{"d_shared_expert": 0, "moe_layers": [4, 5, 6, 7, 8, 9, 10, 11, 12], "num_attention_heads": 3, "norm": "rmsnorm", "attn_scale": 0.107, "init_std_down": 0.0341, "optimizer": "soap_variant", "schedule": "wsd", "decay_fraction": 1.0}
Below are experts of layer 9 (counted from 0) of a mixture-of-experts language model. Rows are named router (the router's row for the expert) and show model dimensions 128-255. Each number is 50 + 12 x the weight over its row's rms, rounded and kept within 0 to 99.
After each expert's rows: "raises" lists some tokens whose logits its average output raises strongly, later layers aside. This comes from a sample of Wikipedia text that the model never trained on.

# expert 56
router:29 50 75 60 67 58 75 56 43 36 46 32 46 38 51 56 61 51 65 43 62 59 55 47 54 60 65 43 38 23 58 51 56 42 72 54 48 66 52 64 58 50 44 69 57 45 52 61 43 37 44 62 44 58 48 65 29 36 50 39 59 73 61 31 48 49 53 35 56 70 57 53 71 62 49 54 54 68 45 66 64 67 63 59 55 39 39 33 57 38 51 57 41 60 50 42 59 39 34 35 44 61 74 64 69 31 63 36 38 23 51 53 32 51 47 46 26 56 40 63 39 64 42 29 33 67 56 43
raises: ":", "\n", " |"

# expert 9
router:42 51 30 58 51 23 29 52 59 48 52 44 49 66 68 48 48 10 58 34 43 69 36 37 68 38 36 62 50 48 31 38 61 60 67 63 37 40 76 33 63 55 37 64 55 51 39 66 37 59 30 56 59 39 57 31 56 66 62 48 42 41 61 53 66 83 58 46 48 75 76 44 53 40 45 65 38 50 45 75 54 65 26 55 49 67 67 52 76 45 29 40 52 57 33 26 52 48 48 36 64 36 46 45 59 46 62 39 45 20 50 53 43 58 37 32 57 57 46 34 56 47 46 52 53 60 42 78
raises: "\n", " In", " However", " They", " The", " It"

# expert 60
router:41 41 71 40 63 53 76 39 55 29 37 83 51 77 51 65 43 52 44 36 64 42 62 37 43 56 32 70 38 71 40 54 61 53 50 33 36 46 31 57 48 52 61 28 33 47 39 28 47 52 56 44 43 64 37 73 56 48 34 61 47 45 36 32 61 50 66 52 43 56 41 72 40 42 52 55 58 62 46 66 38 37 54 54 58 49 48 52 21 59 44 59 49 36 61 61 53 42 64 54 47 52 46 34 50 52 37 55 22 71 50 57 26 22 45 39 45 35 59 59 55 55 68 50 62 45 58 46
raises: "====", "The", "===", "In", "On", "-"

# expert 36
router:58 37 54 39 59 29 44 47 76 42 60 36 40 69 63 47 31 59 40 46 42 54 40 57 44 44 43 49 42 67 66 33 57 50 47 48 60 45 61 50 51 41 77 45 78 54 55 39 59 51 47 39 52 34 25 27 49 52 57 43 53 38 49 41 30 65 58 84 51 22 63 35 47 67 45 57 61 44 43 75 35 47 42 37 48 58 58 44 47 49 66 33 48 30 24 56 62 35 66 55 27 45 50 48 52 55 57 53 66 63 37 66 30 62 55 36 43 41 40 41 46 49 47 45 38 51 73 66
raises: " of", " trans", " leading", " and", "sur", " above"

# expert 37
router:61 58 45 64 62 68 64 35 24 56 59 70 46 58 58 77 48 63 50 44 55 60 37 39 71 55 51 59 64 47 30 23 38 36 37 45 46 58 52 42 47 38 70 33 24 59 38 46 75 37 40 61 63 49 31 35 51 46 42 58 38 58 47 43 44 78 55 64 38 35 41 41 59 62 56 62 62 46 65 70 35 48 61 47 65 40 42 54 44 58 49 60 56 28 48 53 44 30 48 39 53 58 30 41 45 21 54 44 27 51 54 54 32 43 74 37 42 30 56 70 78 72 64 17 44 49 47 45
raises: "O", "W", "E", "Z", "F", "S"

# expert 0
router:35 38 69 46 59 48 84 38 47 51 40 67 51 63 54 64 43 53 43 36 64 57 46 44 54 51 39 72 44 59 41 48 56 46 44 45 36 43 26 52 57 60 66 28 29 38 38 28 63 58 57 46 53 48 38 54 51 48 27 58 51 44 30 31 61 68 78 61 41 41 52 60 55 51 46 65 60 61 52 58 42 49 57 50 70 55 44 48 25 52 37 74 53 36 53 56 54 30 60 41 47 65 33 36 40 51 42 61 24 76 55 63 30 18 59 32 52 23 60 70 54 64 66 32 58 52 57 48
raises: "-", "\n", "|", "In", "The", "=="

# expert 59
router:41 54 69 52 56 42 89 39 38 56 39 54 51 41 50 53 57 35 61 41 64 56 47 46 64 42 53 75 39 53 26 49 60 52 50 51 37 51 41 50 58 72 64 26 36 36 32 34 68 46 47 57 59 47 40 38 41 44 25 39 66 55 32 47 60 63 75 49 57 27 61 54 56 44 46 65 59 57 40 58 47 48 68 49 76 52 41 34 39 48 48 63 61 34 45 50 34 44 53 30 54 71 31 36 31 52 39 40 37 65 48 60 43 25 64 14 54 16 48 70 49 78 54 36 47 76 47 33
raises: " its", " the", " their"

# expert 35
router:64 60 53 65 56 46 55 36 59 55 34 39 38 42 52 55 42 64 41 58 67 46 23 40 53 28 35 52 58 35 36 61 69 44 50 55 48 64 56 68 59 62 48 58 62 53 40 62 60 72 32 49 44 54 47 48 51 46 40 48 66 72 48 51 55 46 38 42 57 21 66 40 56 71 56 44 39 49 43 39 57 31 56 69 56 45 17 37 40 43 36 50 47 33 54 56 30 44 77 43 45 57 45 73 52 29 71 72 59 61 49 59 29 52 63 55 49 36 50 37 54 46 42 36 55 49 43 31
raises: " |", " ", " and"

# expert 20
router:50 37 45 33 48 44 56 49 52 66 70 39 46 59 49 60 47 48 45 48 56 58 37 30 50 54 77 66 37 50 40 29 49 35 41 48 40 53 41 31 44 37 76 55 51 53 56 64 42 58 39 58 52 36 35 54 36 49 35 33 62 66 47 38 32 53 62 46 56 49 61 53 38 41 39 66 69 63 52 61 51 48 39 49 56 55 38 61 46 40 54 61 81 39 45 60 64 42 34 51 34 74 54 45 46 32 59 48 28 64 55 65 41 38 44 46 49 46 60 58 55 61 69 51 53 67 40 64
raises: " in", " and", " at", " to", " for", " by"

# expert 4
router:52 34 43 62 66 56 59 45 46 54 39 34 55 57 53 24 38 34 55 48 60 40 46 53 48 47 56 43 63 48 40 38 48 41 29 44 39 70 50 51 49 69 49 50 58 71 53 35 68 41 57 54 73 57 55 56 53 33 41 52 26 48 52 38 43 33 56 67 30 30 18 50 54 47 63 38 58 48 56 33 63 64 57 58 64 52 58 51 41 54 43 46 34 68 54 49 60 58 26 68 51 27 21 70 49 39 45 32 46 39 84 27 35 63 45 49 51 40 74 69 45 50 60 68 40 58 50 58
raises: "\n", " (", "\"", " and"

# expert 25
router:42 59 73 60 59 48 68 43 47 59 44 58 47 54 31 66 37 56 40 47 46 70 58 65 44 47 32 55 68 69 33 53 60 52 52 49 56 48 39 64 51 80 52 42 41 54 55 49 70 47 42 31 44 62 45 47 73 49 43 49 58 88 44 37 30 56 76 58 38 37 43 39 76 24 56 66 57 67 29 54 43 55 72 50 69 46 42 50 46 52 64 62 31 54 47 59 44 49 27 43 59 49 43 49 38 38 40 66 40 52 56 43 44 55 52 52 74 65 40 62 40 34 64 60 63 55 46 43
raises: " the", ",", " they", " there", " it", " in"

# expert 6
router:69 39 48 72 51 27 60 46 27 58 44 53 39 68 55 38 31 59 18 55 31 66 38 53 42 50 41 55 38 60 16 58 46 41 63 45 62 45 40 37 38 63 62 62 51 38 61 48 52 54 59 46 58 56 52 50 43 49 46 39 46 57 68 40 66 71 53 58 49 49 51 60 44 40 60 37 59 47 44 61 44 36 47 74 77 44 50 53 24 60 59 67 63 56 40 59 66 56 53 50 31 49 58 42 37 54 63 44 43 63 45 69 47 53 59 33 62 34 51 50 62 51 79 59 59 50 27 47
raises: "-", " and", " |", " (", ","

# expert 38
router:44 58 36 37 59 59 32 72 52 48 55 47 63 51 35 59 24 42 60 54 63 60 79 41 72 52 57 41 64 57 77 48 53 29 47 36 29 37 48 47 40 34 42 41 53 46 40 50 47 46 41 47 17 35 53 38 45 49 50 38 60 58 55 78 36 56 54 45 34 68 30 64 44 33 73 43 41 43 65 47 49 42 64 40 33 53 40 61 54 53 59 45 56 38 57 49 65 93 47 62 27 43 53 51 60 66 50 63 27 58 32 63 38 56 47 63 52 64 39 54 59 39 39 50 53 51 67 53
raises: "s", "tes", "te", "so", "es"

# expert 39
router:43 47 43 55 51 44 63 43 44 60 54 54 52 62 56 63 39 27 53 50 42 64 52 47 52 41 28 51 31 44 42 28 61 45 54 57 39 39 68 44 55 46 48 38 47 34 45 58 49 45 22 67 63 26 36 38 31 68 53 49 47 55 53 54 70 72 40 56 27 41 72 56 44 63 46 49 54 55 47 61 63 43 49 57 74 61 58 55 32 44 37 32 68 46 28 41 54 50 48 41 59 51 34 18 46 50 35 41 50 50 40 57 44 37 43 28 36 52 44 53 59 59 61 34 43 53 34 41
raises: "\n", " In", " The", " However", " They", " After"

# expert 52
router:40 50 64 31 62 38 56 54 27 43 31 55 53 60 60 39 47 54 48 35 48 67 46 23 44 52 37 51 29 55 41 48 60 44 53 39 43 62 34 54 58 59 65 25 62 46 55 37 47 69 60 52 51 38 42 49 64 49 53 42 49 39 50 65 55 74 74 80 40 42 58 60 53 58 33 70 62 63 38 60 54 72 47 33 58 53 61 36 31 54 52 42 77 18 49 27 58 62 42 44 42 56 58 29 64 48 47 47 39 62 47 53 43 45 52 19 58 33 60 52 36 53 48 32 54 48 52 49
raises: ",", ".", ";", " in", " (", " while"

# expert 24
router:49 50 52 30 39 56 77 62 42 58 62 31 57 32 63 46 58 69 51 54 24 40 44 41 65 51 58 35 59 57 52 38 52 60 73 62 65 38 59 43 45 45 47 83 60 52 28 45 40 49 59 48 42 36 63 51 45 47 51 29 51 35 53 52 62 43 36 54 57 50 64 41 63 54 50 59 38 43 56 34 46 37 37 45 51 53 55 67 35 56 52 64 71 45 68 39 43 32 43 61 57 44 29 46 75 52 47 54 84 64 42 36 37 79 65 60 63 55 38 59 45 55 67 44 48 46 54 56
raises: "in", "the", "a", "from", "to", "s"

# expert 21
router:70 62 55 48 50 63 40 52 45 39 50 39 50 61 52 58 44 66 57 36 46 43 50 51 46 77 69 35 52 40 61 46 44 62 65 59 53 28 69 51 53 54 29 72 39 40 68 29 61 59 56 46 60 43 53 67 48 64 50 22 56 42 66 67 37 53 65 30 59 49 34 68 37 48 38 33 56 58 40 58 51 44 45 34 26 57 55 49 47 54 58 50 54 61 29 58 49 70 71 57 58 46 46 42 82 48 41 40 61 49 59 35 56 41 20 56 36 50 60 66 49 53 48 54 35 48 62 68
raises: "W", "N", "E", "H", "S", "K"

# expert 13
router:61 44 33 70 37 51 63 38 36 43 26 44 77 48 69 38 75 61 64 58 36 52 38 63 53 44 67 57 52 64 57 72 49 66 60 32 55 57 71 41 54 54 54 70 52 46 53 50 42 47 53 62 51 51 67 66 66 56 35 81 50 55 64 38 48 49 52 38 53 54 52 45 43 71 72 45 24 58 40 63 64 71 48 49 48 51 38 50 58 52 44 52 52 36 51 52 36 42 40 58 49 55 62 50 61 58 52 45 49 53 71 45 55 73 37 46 39 70 37 38 52 17 45 47 37 49 33 43
raises: "th", "s", "top"

# expert 50
router:35 66 61 49 70 56 47 38 63 49 58 54 29 35 43 67 46 51 45 58 27 42 67 40 38 35 55 46 54 67 68 38 35 48 64 73 54 44 49 28 54 40 74 54 50 51 64 68 64 60 54 63 64 42 54 46 57 59 43 49 57 47 49 54 58 25 50 69 51 48 61 41 48 60 54 25 49 46 38 44 42 49 41 40 50 45 58 29 65 41 57 47 70 54 65 19 61 34 34 43 72 40 30 53 54 65 60 29 36 26 42 49 59 65 60 47 45 55 59 33 40 49 70 38 49 57 56 40
raises: "ing", "er", "ak"

# expert 42
router:64 47 53 87 54 51 45 51 46 43 73 41 69 40 47 74 56 53 58 35 43 48 42 52 53 17 41 53 36 48 51 62 54 45 60 42 51 49 60 45 49 60 26 61 50 42 42 69 34 54 48 44 48 30 31 42 40 63 62 55 68 41 56 57 44 42 37 33 41 68 53 35 45 35 49 53 38 58 39 63 48 27 49 76 42 48 56 45 63 34 50 52 55 52 50 30 53 52 44 60 28 44 54 46 68 38 41 33 59 30 45 45 68 74 51 67 67 56 65 67 61 56 39 52 59 67 54 64
raises: " for", " ", " in"

# expert 33
router:38 35 59 57 43 57 58 52 45 42 43 54 51 43 51 56 34 65 73 67 64 40 57 50 53 57 50 55 44 31 54 38 43 53 47 53 47 53 62 63 58 38 70 72 30 56 51 51 43 40 65 62 77 48 54 53 34 39 52 46 50 49 52 46 40 57 78 32 50 73 57 54 56 41 43 36 59 55 40 60 42 44 61 55 57 57 47 44 35 35 42 56 53 57 54 67 80 40 30 42 56 54 40 43 75 31 48 38 56 53 39 63 28 31 51 75 44 36 51 60 53 58 35 35 43 57 41 54
raises: " |", ")", "]", ").", " ", "\n"

# expert 32
router:66 42 70 66 47 47 58 29 53 54 53 55 68 67 66 65 57 35 53 54 44 44 42 63 54 55 50 61 58 53 37 49 53 75 46 54 41 59 61 48 45 37 25 25 53 62 43 49 35 40 40 70 60 66 52 35 62 34 40 66 61 75 46 38 43 41 52 55 36 69 27 60 79 65 44 33 61 42 55 61 41 56 30 53 33 44 44 37 59 44 68 61 45 35 58 44 42 29 39 49 42 43 60 35 55 75 54 63 48 28 37 39 42 52 48 52 47 58 43 79 47 32 56 54 13 36 54 36
raises: " ", ",", " /"

# expert 46
router:27 33 73 49 48 37 69 43 37 76 51 35 37 57 44 50 36 34 53 35 47 73 45 36 55 54 40 76 47 49 38 39 45 44 28 43 50 42 56 41 49 53 57 27 43 48 60 42 46 66 49 47 63 48 28 57 38 49 38 50 63 39 32 49 50 78 71 50 60 34 46 48 67 44 47 78 67 64 54 49 39 58 50 48 64 46 40 41 46 62 38 59 59 57 41 53 55 41 49 39 47 58 52 17 46 35 42 62 35 63 53 59 51 38 62 27 49 34 51 46 60 79 59 50 52 51 47 43
raises: "\n", " 5", " 3", " 2", " 7", " 6"

# expert 44
router:53 58 73 31 58 50 61 47 64 41 39 55 51 55 63 63 62 67 72 35 37 38 41 70 30 57 52 53 36 59 36 47 46 36 55 53 57 52 30 85 15 31 63 48 48 73 52 22 37 36 56 41 59 62 50 46 54 47 55 49 38 52 43 50 55 55 62 50 55 48 44 47 80 32 19 81 35 46 32 41 43 51 60 51 54 24 43 37 22 46 34 70 58 60 55 59 63 40 45 53 49 49 53 47 60 54 43 46 48 48 61 30 39 51 39 59 63 56 49 63 42 59 64 54 66 52 61 65
raises: "\n", "-", "|", "Pa", "On", "In"